Weights of a small mixture-of-experts language model, trained from scratch on English Wikipedia: 11 layers.
Below are experts of layer 3 (counted from 0) of a mixture-of-experts language model. Rows are named router (the router's row for the expert) and show model dimensions 480-575. Each number is 128 + 32 x the weight over its row's rms, rounded and kept within 0 to 255. Numbers have three digits each.
After each expert's rows: a language model's description of what the expert responds to; "comes after" lists some tokens at least twice as common just before its tokens as in all text. This comes from a sample of Wikipedia text that the model never trained on. Tokens count by the router's weight.

# expert 9
router:131123145106083099147120149112153073134144081162097159112073113111148146153172088137140093136082137154137107151153136116134121156125124180129121153126114115155107101133173070139108120137151085132119082118091191162176139137181117140127115085212124162057170121099139203095109111125147072113
Numbers in tables. Standalone numerals in tables, stats, years and lists, such as 124 after a pipe, No. 91, 1964–65.
comes after: " |", "|", ":", ";", "–19", " 3"

# expert 1
router:111127119168163145105154206136087135107100181104119142116114148093156162128117166113072088151164093122159116114098178088128091095136121098147129100099148079173171186102129138137090137080173151139132052113142135082122202161109118131115110174072156124136128128100166164178107088113106113142
Section heading markers. Wiki heading delimiters == and === at line starts and after titles, plus table pipes and common words like the, was.
comes after: "\n", " also", "History", " it", " It", " Candidate"

# expert 23
router:157116094114093106152144091176145123135086070106130112114138134125163083124166150179165215127113129056091135131140103175134128096067085143125132141126180144130120083114184115116180121144094057113131155111072100230138109133115135154126128110147135157114076119129181123068145093136161103110
Abstract and action nouns. Common nouns and verb forms naming actions, parts or concepts after the, a or to, such as death, construction, defense, form, kill.
comes after: " the", " a", " and", " to", " The", "=="

# expert 20
router:121152102159107088104127101114065134125135070165094151156144158120137200118102155144077161105103161098128131107147194096090165157116166106091137125121130068154109111125125181192157104117142139108104112149124110181157137190154122170097082105164167086081111171099085106106154182116150160132
Line and sentence ends. Line breaks and sentence-final periods or quote-periods ending infobox titles, headings and sentences; also abbreviations like ISBN, RC, c.
comes after: "\n", ".", "==", ")", " ==", " ="

# expert 12
router:191141155167059100072124096139089143111130155154132144166066161099041106154068114115064109115140117166136116147116139140114078148129159207136108089123144044162139157123116192122081152130109152120110130136113181094129116084114133166101138128108125091127075143123105154157092132096132140133
Numbers in tables. Digits and number words in table cells after a pipe, such as boxing round numbers, stat counts and scores; also the article a.
comes after: " |", "|", ";", ":", " –", "N"

# expert 4
router:110141117147076180173136146115154102118059131064174082107152110097119143161087122123070140113140153171098110126185122054089144090108113165134143102166157130111105096124166175048118100128173085139153114094092116153128132115110144149078187117150113155172092065183182132124135119160109120151
Institutional common nouns. Common nouns for organizations, systems and works after the or a, such as government, company, film, school, station, curriculum.
comes after: " the", " a", " The", " and", "The", " an"

# expert 2
router:090099136142178124117146146117110168139166164111137134109080155119096142105104211125135105180135113158172144126099138100112132149192166081146106148140111110140147139106125149114102145099168180111099107174144166084081143143091090132089115145104167118147178122113113122140113178115074138200
Table cells, quote openers. Opening quote marks before episode titles, line breaks in lists, and short function words or name pieces inside table rows, such as "Blessings, was, of.
comes after: " |", " it", " It", " he", " He", " which"

# expert 44
router:146169076100110147042124139154196168148075103076127115092159095106147180136190118115136153105125133143104128096084081192129132138099111170156182110168164197100090110159123055118122132150161098142111153166151055176120135166148098122125136188128129139094094081115188127120160077157149119105
Topical common nouns. Content nouns and adjectives about conflict, society and places, such as military, murder, attack, village, political, disease, after articles.
comes after: " the", " a", " and", " to", " be", " The"

# expert 47
router:068117110124139074084094094111080148116139163173118114121078174111162163134110159116135144148110152156095120121144142100128126135118074046104127083137141171103153097214109142174133091116171179140129156152132114109161106157104152198144135093079120092129116137093081168223165174163135126099
Line breaks and table pipes. Newlines and leading table pipes at row or line boundaries in tables, racing results and lists, plus years like 2017 starting entries.
comes after: "\n", ".", " |", ")", " ", "=="

# expert 21
router:151120138145139136192161088161161079126114142078127104152159118120093092135131102128129110148155103137137205132133120129153127097127121182158123120126012159117148141166161077172099186132078176120136147132191121100166151066134161134140145104098100097171126185199082112160154186170133127122
Football career stats. Separators and terms in football career and squad tables, such as / between apps and goals, Apps, League, Cup, Rovers.
comes after: " |", " 0", ";", "|", " 1", " League"

# expert 29
router:105164154147121165150134165142064110092147159125160135087111118145104162107115172139046145124061165115135133099176160090111126181175145109138136153159196064137132186147154187116066167073100151135130158137105139125064171146150151108115136135116127128132179120165085110118095130093111093154
Dates and coordinates. Day numbers and degree/minute values in dates and coordinates, such as August 7, December 30, 28°35′, in infoboxes.
comes after: " |", ":", "N", "–19", " /", " November"

# expert 17
router:044144106134187114143145169123111138169156170147112105128155168079177168122155145140124094088148139114140171080109151078133146109186141142169136156093110129097129143139116128120128159115105161121113072155195162120127117130102161135150084177125161076162190130151063147143152145146109155144
Determiners and possessives. Articles and possessive pronouns before a noun phrase, such as the, their, its, our, usually after of, in, to.
comes after: " of", " in", "'", " to", " for", " at"

# expert 26
router:127132124115150062101144150122102172133121179127104139159113122102095198105120177131109087160143140150159126113119159088110143103172170117143159158125122087152104189141066134130085171098125170151131123133167127096148108140127143147110139153083160098178190123120049118151084135064101120156
Numbers in data tables. Decimal tails and numbers inside climate, sports or statistics table cells, such as 45.9 and 2015, plus units like kg and %.
comes after: " |", "|", ";", " (", ")", " 1"

# expert 27
router:075168131058164196154123106197108065130145165131096161167077126090110115162144111133097142055158078142130159129124124095121139123104136115110159160078103105162092147127155079190102138111145176175152109149126129136151157102131122084100093156152151141123176087125109156058126156142121133137
List dashes and conjunctions. Line-initial list hyphens before fields like Born or Genus, plus connectives and prepositions in running prose such as and, or, as, from, in.
comes after: "\n", " such", " well", " known", "    ", " served"